Experts of a small language model.
Training: 476M tokens, 7136 steps.
Below are experts of layer 3 (counted from 0) of a mixture-of-experts language model. Rows are named router (the router's row for the expert) and show model dimensions 0-127. Each number is 128 + 24 x the weight over its row's rms, rounded and kept within 0 to 255.
After each expert's rows: "comes before" lists some tokens at least twice as common just after its tokens as in all text. This comes from a sample of Wikipedia text that the model never trained on. Tokens count by the router's weight.

# expert 52
router [137 143 120 171 120 136 103 107 107 146 136 111 135 106 111 109  99 116  89 158  98 123 150 103 137 109 133 122 140 125 147 116 116 179 126 106 100 160 137 167 134 102 151 147  70  99 108 133 131 175 117 126 109 136  93 136 113 138  90 127 106 143 148 142 129 134 141 116 141 139 154 171 159 143 107 140 152 175 132 116 132 107 146 148 133 116 184 101 119 155  83  72 111 145 164 103 148 110 192 114 102 172 100  65 102 117 114 132 111 106 125 104 171 139 122 190 153  97 161 144 129  77 135  86 124  68 150 161]
comes before: "\n", " The", " In", " He", " It", "=="

# expert 132
router [ 83 184 159 109 155 145 146 107 117  98 110 142  93 121 154 108 114 107 150 120 125 120 133 100 146 161 155 117 125 128 119 105 133  97  96 126 124 148 146  91 148 160 115 122 129  89  55 131 100 113 115 151  89 135 104 137 119 186 118  93 161 151 150 182 160 116  90 109 164 159 125 121 129 163 164 133 166  73 119  84 143 152 147 145 108 106 133 142 123 175 133 129 150 145 157 122  91 151 139 172 129 178 125 150 149 133 141 110 123 149 125  99 151 127 114 158 145 170 157 164 176 133 107 122 114 144 147 122]
comes before: "-", "|", "\n", "==", "=", "The"

# expert 40
router [130 128 137 119 123 135 121  84 123  75 132 127 153 148 146 106 112 108 103 141 136  94 156 167 129 110 152 114 141  95 113 151  85 123 115 158 112 158 106  77 141 148 115 145 122  81 113 107 139 113  79 160  79 112 106 165  84 131 113 134 110 146 161 142 187 132 141 126 112 129 145 119 143 110 134 107 140 119 127 109 148 116 162 130 117  98 111 101 156 166 128 162 131 147  98 112 131 143 145 123 160 177 163 102 155  93 142 128 106 120 123 110 117  95 115 198 150 137 151 139 155 155 152 136 121 156 153 149]
comes before: "|", "-", "\n", "==", "The", "==="

# expert 55
router [140 135 121 126 120 130  97 167 108 166 107 150 113  92 158 116 132 139  97 173 122 167 177 130 123 123 127 174 149 139 101  92 134 155 101 111 121 113  94 125 125 123 122 102 127 143 111 130 110 186 159 147  77 133  85 104 128 141 114  98 135 130 122  87 102 123  61 101 115 149 120 102 143 118 123  98 111 107 147 143 130 149 130 154 124 114 121 143 120 121 130  91 138 113 111 130 126  98 135 122 148 114 137 128 162 144 146 144 138 163 124 113 126 127  97 163 157 198 169 164 160  84 133 156 116 132 103  66]
comes before: " |", ".", ",", "%", "°", " km"

# expert 51
router [109 157 182 114 114 170 140  88 109  80 131 120 149 148 149  96 120 110  83 105 147  93 134 135 120 117 162 107 119  96 117 122 124  94 101 139  93 131 137 107 154 148 108 144 141  87 103 141 137 114  73 186 112 105 118 146 115 113 119 117 149 173 138 164 166 100 105  98 129 187 144 107 118 131 161 122 174 109 154 107 114 117 159 124 132 108 115 107 140 208 139 134 162 135 123  86 111 155 134 123 125 160 155 122 147 135 131  89  97 115  96 116 166 136 101 149 151 162 122 106 130 111 147 148 119 139 138 131]
comes before: "-", "|", "\n", "==", "=", "==="

# expert 145
router [146 158 148 179 117 141 116 156 140 113 100  99 117 155  89 110  96 150  70 127 143 145 126 125  92  99 136 111 110 148 185 136 120 135 164 138 110 134 126 128  76 108 177 134 129 152 175 109 130 116  88 113 112 137 136  88 161  94 103 135 132 106  58 114 149 126 128 130 161 124 131 121 117 121 125 125 145 104 149 119 102 128 132 125 153 149 143 111 137 153 116 137 122 151  79 127 139 130 153 150 110 111 117  94 106 172 124 131 142 129 124 155  98  94 127 129 152 108  93 137 180 152  98 158  64 134 127 143]
comes before: " by", " to", " in", " the", " on", " as"

# expert 170
router [122 163  78 157 157 109 107  83 136  98 167 128 112 111 123 105 142 138  82 128 125 163 133 149  94 151 112  85 111  90 152 132 171 162 137 115 174 122 143 133 111  98 139 120  98 164 104 108 158 124 146  99 165 140 116 150 120 116 114 160 126 125 143 149 176 151 128 135 140 141 153  88 142 111 113 107 137 141 133 125 128 177 135 136 135 146 170 140 129 118 142 135 157  95 158 136 148 134 101 140 127 166  99 122 112 118 148 118  71 114 181 132 136 129 134 120 100 115 162 114  80 128 140 152 161  96 107 147]
comes before: " the", " a", "ten", " his", "f", " S"

# expert 14
router [163 100 159 113  85 104  98 152 113 131 127  86 141  62 150 117 141 158 144 124 179 143  75  96 146 155 129 124 135 107 139 126 125 118 122 105  73 158 130  80 116  96 160 144  59 157 141 126 114  96 144 109 103 110 127 132 136 146 122  71  91 120  95 153 124 121 131 135 146 142 100 128 138 108 111 137 132 148 113 115 124 161 158 121 122 128 156  83 135 141 187 149 108 167 115 114 131 135 155 129 124 106 153  84 104 117 150 126  98 135 162  87 153 136 176 113 104 137 114 154 112 131 138 120 117 123 161  96]
comes before: " the", " a", " 19", " his", " an", " 18"

# expert 66
router [145 111 137 135 186 103 128  70 150 118 156 125  83 116 140 115 166 163 140  95 106 188 127 105 115 150 109  88 105  96 159 160 165 122 104 137 175 140 118  97 118 110 139 105 129 170  97 131 152 114 132 125 157 162 120 134 103 134 118 140 164 131 169 141 152 115 150 101 175 130 169 101 133 105 117 104 103 137 120 122  99 179 127 149  98 136 114 100 124 117 135 153 123 146 138 147 101 126 118 137 124 153 148 133 129 142 121 121 124 118 163 157 115 143 121 123 117 128 173  97  97 168 107 168 156  82  96 157]
comes before: " the", " a", "er", " his", " America", " 19"

# expert 39
router [147  92 145 162 134  85 118 130 107 129 166 162  99  83  92 151 123 138 135 130 153 112 166 147 124 145 160 170 125 130 137 158  92 152 141 148 139 109 144 122 105  83 155 161 100 149 102  80 129  90 141 157 102 113  92  69 116 165 128 138 124  98 170 101 134 121 102 118 105 112 129 115 144 110 104  89 105 129 136 168 131 127 118 112 105 140 108 120 104 141  93 134 112 104 132 125 169 122 105 128 123 108 112 142  91 136 144 163 104 174 165 138 113  90 130 121 140 155 143 122 100 156 113 104 103 169 117  84]
comes before: " |", ",", " 19", ".", "–", "th"

# expert 241
router [101 117 118 141 113 115  86 114 111 129 157  95 162 142 147 110 103 140 144 145  98 115 130 136 101 127  88 108 175 145 200 159 128 128  82 151 108 149 106 167 183 109 115 108 114  94 114 107 107 186 157 117 132  84 106 104 118 159 101 113 143 106 132 137 151 107 152 113 125 115 132 156 124 179 122 145 117 156 126 115 153 118 121 160 145 122 113 122 135 150 109 108 130 160 156 123 125 136 111 152  95 189 119 129 126 156  81 105  80 104 145  93 167 134 165 100 134 103 134 123 105 107  98 113 125 165 173 123]
comes before: "\n", " The", " In", " He", " It", "ence"

# expert 42
router [115 117 106 123 133 128 152 123 163 132 121 146  95 136 130 147 163 141 150 115 106 121 171 119 121 127 132 104 125 119 128  86 114 159 153 163 137 101 133 107  89 166 173 133 128 138 102 123  96  98 169 131 138 146  67 117 115 116 121 135  88  85  88 121 194 137 140 102 126 125 148 181 150 126 111 128 120 162 127 102 112 116 147 115  91 116 132 126 149 111 100 144  91 116  87 110 114 157 115 104 137 154 120 148 123 109 161 145 160 108 176 100 144  81 142  84 111 124 137 118  96 109 113 184 108 126  91 134]
comes before: " the", " to", " in", " a", " of", " and"

# expert 34
router [116 101 111 129  90 150 132  82 153 140 127 158 162 115 128 163  99 121  69 124 125 138 104 152 136 154 110 121 172 141 102 141 148  85 121 147  98 124 147 164 106 151 171 135 121 170 105 118 109 110 137 146 122 126 129 143 127 149 122  92 120 119  95 103 152 110  93 119 134 153 124 148  77 138 128 151 105 123 156 130 142 106 124 152 153 165  81 133 156 140 109  99  98 110 103 141 113 158 160 135 121 133 106 153  97 112 133 150 144 105 120 120 109 175 158 149 169 103 184 166 149 101 148  99 102 147 116  85]
comes before: ",", ".", " of", " and", " in", " were"

# expert 109
router [156 146 155 108 107 122 159 128 146 141 106 109 175 108 163 149 101  90 123 107 106 158 152 104 131  87 134 109 112 117 127 118 102 123 166 120  99 131 144 164 139  97 118 106 118  88 128 141 140 107 124 167 128 119 107 126 146 136 156  95 126 132 154 169 113 133 128 127 172 160 143  90 112  97 120  95 125 158 116 122 136 149 109 109 162 132  99 153 131  96  98 157  97 142 120  89 104 114 111  99  89 134 142 114 148 111  79 116 118 156 111 154 143 164 155  94 114 150 143 111 109 126  80 122  92  85 109 104]
comes before: "\n", " ", " 0", " 1", " 2", " 3"

# expert 232
router [161 143 114 126  95 129  92  92 152 116 104 110 188 165 150 119  85 140  88 144 125 149 134 109 130 137 155 129 145 106 154 155 125 145 137 136 101 163 118 152 100 126 190 122 136 152 127 121 143 133 121 128  86 143  89 103 130 146 108 140 111 140  78 117 155 132 111 108 178 157 141 154  90 158 127 157 131 155 143 128 112  93 139 138 146 136 150 124 129 164 121 107 127 143  81 114 127 146 129 163 117 145 125 129  98 166 139 173 162 110 172 131  96 105 147 157 148 129 143 125  99 155 149 156 117 103 153 122]
comes before: " to", " the", " in", " that", " by", " a"

# expert 32
router [102 147 157 148 147 102 141 145 150 137  87 138 159 169  91 123 128 135 113 140 103 133 157 126 165  87 180 115 141 137 134 126 144 133 158 116 137 131 150  98 114 118 115 128  99 144 153 176 143 130 121 142 116 137 136 130 175 129 131 148 105 128 136 135 163  93 165 120 107 114 112 104 140 142 144 120 130 140 183 167 124 120 135 109 117 120  91 146 156 100 109 141 131 134 161 130 107 122 112  92 163 131 108 112 182 159 129 139 117 132 140 113  88 132  96 135 144 133 116  94 129 149 106 158 118  98 103 147]
comes before: " |", " 0", ";", "%", "|", " 1"

# expert 161
router [117  82  99 142  98  92 175 105 133  93 102  97 122 120 129 159 108 149 135 130 134 100 151 132 121  86  97 133 100  88 143 116 169 122 115 154 152 110 138 141 103  83 103 153  90 119 117 189 146 134 129 131 174 130 126 149 117 107 162 143 126 107 117 111 136 102 168 161 145  92 156 147 137 144 134 148 149 130  95 135 151 140 141  81 112 145 149 103 131 122 104 157  83 109  97 140 144 115 101 100 142 140 140  95 173 144 147 167 171 133 192 170  91 134 123 112 120 148 174 141 109  78 157 142 168 127 120 151]
comes before: ",", " |", ".", " of", "er", " ("

# expert 224
router [112 141 154 110 142 112 151 144 125 104 139  98 150 127 159 139  80 102 142 100 118 128 144 111  96 123 126  97 153 113 108  91  81 128 157 113  94 106 156 160 138  95 136 100 117 117 117 129 163 103 130 146 179  79 107 124 167 170 136  85 118 136 134 167 116 107 142 118 153 144 141  88  82 132 112 114 107 136 116 147 122 161 160  96 146 118 128 152 135 119 136 146 113 142 132  98 129  96  97 134 111 121 120 159 125 142  78 136 124 115 122 130 146 141 156 107 143 164 122 100 103 100  95 131 127  83 134 117]
comes before: "\n", " ", " 0", " 1", " 2", " 3"

# expert 22
router [145  98 143 133 125 173 130 101 101 135 121 143 159 118 116 124 131  77 122 162 159 148 144 155 123 107 118 132 137 135 104 112 134  82 122 155  95 145 167 125 136 163 153 110 105 176  95  83 125 125 138 108 169 125 115  99 110 120  96 150 117 119 154 114 129  94 102  99  92 135 163  96 109 107 118 110 101 154 141 141 108  81 105 148 143 146 131 106  99 132 126 176 122 131 134 131 137 108 102 137 121  75 136 148 139 112 176 139 118  90 107 180 126  92 112 131 107 105 104 138 116 115 106 157 140 128  87  92]
comes before: " |", ".", ",", ";", ":", "–"

# expert 182
router [ 78 158 114 172 132 127 107 137 108  93 113 125 138 127 108 110 133 146 139 127 102 116 131 131 124 120 103 103 157 111 162 152 145 128 118 133 120  96 104 150 141 152  74 136  96 133 155 130 150 102 170 122 165 136 129 111  88 148 169 138 108  93 135 163 109 142 157  97 121  95 159 142 108 120 148 107 112 116 141  88 164 116  95 159 136 147 119 136  95 108 117  99 148 155 164 114 138  88 153 127 144 148 138  92 105 154 158 117 100 140 151 159  98 140 104 113 145 152 169 122  72  99 107 145 133 133 125 104]
comes before: ",", " |", ".", " (", "h", "'"

# expert 149
router [125 126 139 163 144 131 131 112 166 144 114 136 118 107 138 155 163 136 119 129 146 158 149 132 175  92  89  94 129 121 175 142 158 103 160 140 125 149 151 103 104 178 177 145 135 131 124 151 166 106 112 108 134 142  97 126 166  99 154 127 148 119 102 142 156 117 140 130 139 135 128  95 114 100 123 140 131 146 131 136 103 135 146 116 114 129 116 156 108 167 124 130 136 164 125 114 112 151 127 122  89 177 135 127 110  64 141 154 138 105 109 144 116 139 180 166 145  99 167 129 131  96 143 127  93 147 134 132]
comes before: ",", ":", " by", " and", " in", " ("

# expert 24
router [140 116 137 146 109 120 151 104 137 129 103 140 152 134 139 160 144 141 110 128 130  93 124 158 131 121 113 154 122 135 116 116 143  93 155 141  90 142 161 137 120 190 134 144 100 155  99 166 158 100 102 129 120 161 128 159 157 126 134  97 141 127  87 126 201 108 112 123 132 133 143 126  84 148 116 135 125 128 131 133 116  97 166 108 173 143 108 157 134 131 146  88 108 121 121 133 147 158 163 127 128 154  94 146 114  92 148 156 140 134 111 131 136 141 191 178 142  84 168 154 117 113 136 119 114 143 104  82]
comes before: ",", ".", " of", " and", " in", " were"

# expert 160
router [ 90 136 124  85 124 131 176 137 136 122 157 153 135  83 135 149 161 119 141 160 165 112 129 142 155 156 133 129 174  65 134 130  94 147 132 109 130 108 140 164 123 132 102 110 144 102 166 151 113 151 126 147 146 128 157 130 137  96  85 129 146 132 126 135 111 176 147 141 132 172 135 105 149 128 140 131 151 124 140 127 107 149 148 158 138 188 128 147 168 127 131  92 123 141  87 151 123 117 168 172 153 114 170  72 158 172 136 107 126 113  82  99 109 156 135 134 112 129  95 117 161 122 126 121 126 167 135 126]
comes before: "re", "o", "ri", "or", "e", "ar"

# expert 215
router [106 109 159 151 115 161 168 182 139 150  97 146 114 106 107  92 149 150 106 118 122 147 129 115 129 148 125 151  78 150 129 144 121 119 101 164 129  89 111  90 116 148 142 105  49 114 107 147 145 135 144 144 152 132 113 103  97  96 149 123 116 152 178 151 134  86 116 101 105  96 101 100 129  84 135 119 151 140 126 128 139 136 118 100 126 160  80 137 101 106 115 113 137 124 131 137 131 109 155 102 111  94 165  89 180 193 152 122 110 149 173 124  61 111  95 113 127 159 172 123 152  85 119 147 132 141  86 148]
comes before: " |", ".", "%", ";", "–", "°"

# expert 23
router [133 157 116 126 117 147  92 138 102 147 109 154 116 159 127  87 151 161 134 156 110 121 132 125 156 118 104 113 126 105 129 139 157 111 120 115 147 139 148 179 148 110  74 155  99 110 130 125  75  88 132 128 147 152 125 138 121 127 168 166 124 113 184 131 166  65 153 153  78 127 162 139  82 120 148 126  89 151 122 107 150 126 108  96 187 172 122 135  80 125 140 138 140 118 174 103 117  97 149 108 121 119 120 143 125 154 136 159 114 139 175 167 126 139  86  98  99 137 135 120  97 110  80 138 115 129 111 132]
comes before: ",", " |", ".", " (", " and", "'"

# expert 61
router [140 128 116 131 133 136 123 164 128 142 143 121 146 150  96  68 114  96 115 137 103 174 148 107  90 125 162  86  94 143 117 118 119 127 113 141 126 113 128 180 146 138 152 163 152 133 126 124 108  96 119 119 127 162 151 170 108 159 117 129 111 135 123 100 139 108 161 119 110 112 128 187 159 156 126 129 109 164 164 159 145 119 106 111 113 128 131 116 160 137 130 115 151 132 124 129 128 154 110 155 149 116 133 123 167 120 154 117 120 166 151 140  91 121 144 113 103 127 150 144  92 130 131 159 121 109  99 190]
comes before: "d", "s", "ed", "ing", "r", " of"

# expert 11
router [158  93  93 112 116 157 119 126 133 136 161 117 130 150 118 164 150 106 152 137  96 133 143 160 153 111 116 120 132 136 111 163 143 124 155 149 114 124  92 145 146 179 136 165 124  94  97 146  76 169 123 122  87 148 144  54 122 124 111 121 153 125 124  94  99 107 128 137 115 121 143 143 101 131 116 109 127 122 128 114 114 172 142 128 137 147  99  89 131 151 125 153 172 107  88 122 137 149 131 107 149 104 144 145 127 129  59 107 157 151 121 172 167 110 144  97 140 133 153 131 103 143 116 100 144 128 127 119]
comes before: "s", " of", "ct", "ly", "ular", " and"

# expert 81
router [116 158 125 154 131 135 139 152 105 121 113 111 174 136 182 109  78 119 130 143 167 121 111 164 172 114 129  95 158 122 159 115 121 127 105 135  90 115  85 168 175  89 116 149 165 118 145 124 162 181 125 166 146 159 137 103  99 111  93 147 115 132  94 144 132 156 138  92  73 128 138 139 110  84 123 140 104  99 133  93 125 185 135 126 128 189  98  96 130 119 167 117 138  93 145 158 156 134 110 170 150 147 123 134 132 112 121 115 144 117 154 128  95  96 150  90  76  92 179 111 149 127  99  84 111 128 107 155]
comes before: "s", "st", "p", "bu", "c", "n"

# expert 229
router [138 112 137 123 124 143 163  94 126 126 109 178 118 121 131 115 149 105 122 111  97 105 144 115 134 173  99 125 114 128  92 109 149 102 113 153 106 115 126 124 130 179 154 138 157 112 123 138 173 115 139 101 142 122 142 118 156 117 104 106 156 142 133 145 115 152 127 112 129 180 136 130 141 136  97 131 105 147 117 167 119  86 118 134 166  82  96 147 106 186 176 134 137 147 102 149 135 116 114 145 150 128 161 119 126 115 135 147  98 101 160 106 126 135 116 173 100  91  80  92 164 107 120 136  98 162 109 168]
comes before: " |", "4", "-", "°", "5", "2"

# expert 71
router [102 120 149 100 157 150 136  97 116 125 110 161 113 115  97 139 152 109 126 161 153  80 134 105 106 107 134  90 167 160  85 127 127 128 142 145  98  96 123 116 102 126  96 119 138 144 118 127 137 168 159 155 145 112 112  92 162  72 104 131 120  97 163  99 103 119 128 102 143 122 167 153 112 123 110 125 103 165 162  86 104 102  79 171 167 102 131  92  88 132 153 169  96 144 112 133 103 100 113 166 120 107 160 169 165 141 175 105 116  78  94 176 135 131 135 124 128 118  92 125 115  72 165 134 133 124 105  83]
comes before: " |", "20", ".", ";", "born", "–0"

# expert 101
router [100 139 151 143 186 135 149 147 113 142 124 149 109 155 136 134 169 159 114 142 158 160 145 107 142 132 125 109 136 117 113 165 140 143 122 128 172 110  46 143 147 151 102 167 131 127  98 148 113 104  96 163 171 127 129 126 149 101 134 125 131  97 135 112 128 129 127 135 127 121 150 129 147 115 117 127  98 126  91 129 122 172 151 121 119 120 122 160 112 121 110 168 146 123 147 128 155  93 104 138  97 157 138 147 106 119 103 134 121 132 116 133 130 111 104  82 161 170 163 111 118 140 104 132 140  74 116 120]
comes before: " ", "ly", " of", " c", " re", " p"

# expert 155
router [112 140 154 100 141 141 156 108 157 136 116 115 141 109 124 122 133 110 151 136 165 152  93 104 147 133 144 126 125 108 139 123  96 128  85 147 153 152 164  84 135 154 106 126 108 152  88 206 137  95 139 128 151 114 160 142 126 159 143 161 146 145 118 132 126 135  97 115 149 121 144 109 142 122 169 158 119 156 133 121 130 119 122 150 129 115 132 113 118 146 177 154 127 153 104  75  87 128 165 109 155 130 153 126 132  79 125 139 110 135 164  93  96 145 164 131 132 156 165 105 177 142 155 132 109 105 117 146]
comes before: " the", " 19", " a", " 18", " north", " south"

# expert 150
router [ 56 114 167 159 139 128 100 167 127 161  96 138 119 180 109 104 101 130 153 141 158 148 100 157 116 105 154 170 131  85 107  96 144  91 124 141 129 157 144 130 108 117 123 158 148 142 148 107 132 136 114 142 139 129 135 142 131 151 108  81 133 146 155 125 112  93 164 162 149 140 169 130 118 129  82 115 112 120 138  84 183 138 104 143 152 101 127 106 141 124 122 116 165 115 152 118  99 133 150 160 112 144 130 132  92 120  92  99 103 145 163 179 119 134 101 120 154 110 137 116 111 130 157 127 170 106 140 142]
comes before: "ed", "d", "t", "ted", "tion", "ity"

# expert 59
router [105 105 109  88  76 143  95 138 126 131 134 117 135 125 103  84 104 147 147 156 140 107 163 157  88 107 114 130 113 110 136  88 137 135 135 129 149  84 124  93  91 105 121 126 118 143 181 159 104 135 158 116 103 109 121 109 131 126 139 109 121 117 123 118 188 129 160  99 146  97 127 131 123 117 109  86 159 128 157 113 149 149 166 131  98 162 132 129 131 116  96 155 129  91 137 166 148  81 108 115 131 101 104 155 143 161 155 164 121 143 126 126 131  91 133 141 119 161 145 168 141 116 156 145  86 108 101  82]
comes before: " |", ",", ")", ".", "–", "–19"

# expert 128
router [ 90 104  87 144  86 120 114 137 139 155 132 158 126 152  85 133  76 112 158 107 109 108 142 140 113 106 164  95 139 137 119 108 147 120 135 107 128 113 174 157 161 140  99 137 128 144 118 129 139 121 153 151 127 136  71 169 176 117 114 147 124  99 138 123 157 117 146  89 120  95 171 126 159  83 103  80 119 147 111 159 173 108 122 106 140 119 129 149 126 126 178 164 135 122 124 159 172 160 134 111 150 134 148 102  93 121 143 154 147 132 108 115 131 143 133 142 138 124 164 139 103 136 119 178 117 150 111 121]
comes before: "A", "S", "C", ")", "T", "R"

# expert 178
router [163  98 111 136 144 102  95 151 135 146  89 127 101 122 106  85 158 152 122 137 123 137 156 132 107 125  86  83 118 163 167 114 173 106 152 164 119 116 159 111  90 122 127 159 122 144 153 115 121  79 122  96 144 120 162 131 120  88 187 144 155 144 153 144 170 109 144 130 137 102 142 141  80 166 107 122 121 104 125 123 121 164 122  60 154 139 139 117 118 130 106 150 131  97 121 132 163 126 147 102 152 123 124 118 147 132  96 180 169 134 147 147  91 115 109 109 135 159 175  77 112 141 138 104 121 107  75 150]
comes before: ",", " |", "'", " (", " and", " City"

# expert 2
router [148 153 162 111 142 100 127 148 124 125 101 116 145  82 130 189 129 146 127  85 123 136 116 138 105 159 124 110 173 157 110  95 141 144 155 126  81 104  87 108 142 104  98  92 101 150 121 110 133 114 106 162  83 139  98 124  86 127 143  90 168 138 136 125 104 102 105 114 205 126  76 116 141 117  80 101 134 122 114 130  97 121  74 133 153  95 134 101 141 134 139 109  94 138 126 154 100 131  81 154 150 113 176 111 111 110 155 141 106 147 154 128  98 131 126 158 151 172 114 146 174 138 123 153 129 159 115 140]
comes before: " of", " ", " |", " (", " 1", " century"

# expert 135
router [144 167 116 128 139 122 148 126  87 117 148 119 124  99 127 120 189 171  88 131 102 158 109 114 105 118 147 122 126 105 161 142 157 125  82 159 147 180 127 167 133  65 148 101 115 153 134 103 155 134 157 143 128 146  99 158 106 103 135 117 144 133 156 124 162 123 109 137 133 125 139 106 182 100  98 104 141 101 125  90  94 157 113 112 125 150 136 171  86 118 134 137 137 170 114 136 150 102 127 143 155 131 118 106 119 112 127 129  97 124 145 173  96 144 125 113 100 111 122 109 106 144 125 128 142 110  93 137]
comes before: " the", " a", "low", "d", " S", "f"

# expert 226
router [163 120 131 138 138 131 152 164 158 135 117 106 122 112  91 127 135  86  84 111 130 165 117 121 119 155 127  73 105 153 158 133 121 132 187 121 119 116 112 134  95 142 168 138 123 124 150 147 121 106  91 100  82 122  93 104 184 118 157 169 123 121 147  73 154  92 147 131 176 150 112 117 119 130 132 102 127 119 159  99  92 124 110 127 117 139 158 111 119 102 126  87 156 155  94 157 113 150 116 125 104 137 133 116 103 159 116 127 145 132 138 123 117 114 115 157 170 113 105 143 153 140 153 168  61 139 125 123]
comes before: " by", " to", " in", " on", "er", " as"

# expert 164
router [108  98 167 174  75 136 121 148 156 139 145 127 112 139 140 153 124  95 141 137 102  91 108 142 145 123 181 138 100  91 120  86 124  88 119 120 102 132 140 137 157  90 108 143 154 119 120 119 134  89 115 157 141 136 159 126 168 133 101 109 164 118 163 111 121 121 140 149 135 101 171 105 115 136 113 159 109 128 148 102 148 151 146 163 103 107 116 147 138  96 124 118 136  75 181 123 131 107 126 112 111 154 128 109 147 148 114  94 137 128 160 141  86 118 101 147 141 135 118 129 152 102 137 120 149  90 117 151]
comes before: "ed", "d", "t", "e", "ity", " States"

# expert 177
router [174 139 120 107  92 122  99 120 124 114 144 108 141 101 139 114  79 162 112 113 146 141  87  96 117 124 128 118 143 143 135 112 131 108 144 140  98 159 136 108 110 133 169 137  58 168 118 106  89 133 135 103 111 106 117 123 108 142 123 121 101 135  74 133 147 129 109 113 169 147 117 157 115 143 106 134 112 158 104 134 118 109 161 121 142 139 128  74 132 110 164  88 135 153  94 110 109 171 147 143 134 129 127  99  87 189 140 118 111 119 157 135 149 118 108 121 123 184  99 141 100 153 140 149 124 148 165 117]
comes before: " the", " a", " ", " his", " to", " her"

# expert 28
router [145 148 131 160 182 137 162 157 127 149 102 112 167 137 111 111 133 173 135 136 124 153  98 122 121 150 147 176 115  72 115 153 133 156 165 142 171 142 133 124 110 172 110 140 106 148 145 120 122 136 116 123 109  93 145 140 132  86 154 106 106 117 139 126 101 124  98 155 115 128 124 146 133 148 152 138 132 105 115 164 133 143 133 158 154 135 128 132 137 140  97 132 153  89 128 133 170 109 141 120  89 157 108 157 132  89 130 153 131 107 112 150 134  88 165 120 168 202 125 117 109 138  93 133 133 117 138 123]
comes before: " ", " first", " re", " f", " st", " p"

# expert 30
router [133 143 142 129 115 134 113 104 136 138 138 114 111 169 134 109 142 191 175 134 133 145 117 124 135 132 137 139 100 105 129 132 146 147 155 102 102 145 138 152  95 113 139 135 152 131 106 115 113  90 136 135 138  93 123 137 127 124 174 146  91 123 122 166 128 159 154 108  71 133 132 157 120 152 162 122 125 146 100 182 142  83 118 101 134 121 126 140 120 108 145 153 118 100 146  82 120 114  73  86  95 139  79 146 116 111  96 189 104 117 122 131 187 101 133 141 116 154 141 112 128 128 127 154 127 109  90 118]
comes before: " |", " (", ",", ";", "o", "'"

# expert 139
router [140 135  88 130 134 119  91 135 149 140 103 145 115 144 140 107  91  91 138 101  98 133 139 130  95 137 125 116 128 128 150 157 114 151 171 114 109  98 106  86 122 157 145 141 123 145 161 155 105 105 127 109 131 137 174 109 143 175 166 171 104 168 129 124  76 126  87 139  99 132 163 134 153 158 123 184  87 131 133 149  88  70 166 131 101 149 122 114 124  98 131 127 131 123  99 161 157 113 116 153 116 102 128 119 133 119  99 165 161  70 122 153 127  86 100 155 143 174 126 142 106 137 128  99 175 155 155 119]
comes before: "s", "ing", "ed", " to", " in", " by"

# expert 254
router [138  84 112 132 106 159  90 136 109 148 122 123 116 177  99  76 119 145 107 141  90 101 161 171 103  86 119 159  82  80 159 100 109 155 125 135 180 115 135 120 138 137 126 140 131 134 159 119 150 135 136  88 148  98 146 123 120 161 148 124 114  79 112 150 154 136 134 112 150  95 172 129 145  79 155  95 159 139 121 144 155 139 173 121  89 158 142 121 111 161 128 137 145  94 155 120 146  93 135 127 136 115 146 162 110 142 161 148 133 187 111 154 134 146 133 138 131 139 131 132 140 127 154 162 135 129 125 119]
comes before: ",", " |", ")", ".", "–", "–19"

# expert 115
router [185 118 166 134 100  87 128 151 110 136 105 121 106 149  78 182  94 138 154  82 108 102  81 134 108 150 123 136 143 146 111 149 117 100 194 156 160 174 147 135 106 151 114 150 115 103 105 133 109 133 157 148 115 121 144 161 112 152 135 150 131 173  86 174 120  59 150 121 115 142 151 100 157 137 139 141 125 169 103 128 153 113 139 104 132 100 154 123 174 160 136 108  99 148  91 151  99 114 118 152 128 126 154 134 162 123 136 120 115 123 131 135 163 135 178 137  96 181 146 110 178 148  77 134 103 159 120 140]
comes before: ":", " |", "\n", "|", "ence", ")"

# expert 110
router [181 110 138 115  92 158 117 140 157 141 114 102 120  94 169 118  99 111 135 111 154 143  95  96 146 138 100 165 138  80 123 131 121 131 132  93  99 126 146 115 129 137 139 117  66 139 161 103 130 173 126 118 111 107 153 123  99 164  96  82  96 117  60 129 125 109 134 169 129 172 124 116 118 113 126 126 118 163  92 111 102 129 135 162 170 107 131  90 101 134 165 121 197 130 111 143 139 166 182 143 126  99 147 119 150 142 148  90 100 122 163 119 154 138 149 134 129 130  83 163  93 139 163 130 141 125 152 122]
comes before: " the", " a", " ", " be", " re", " his"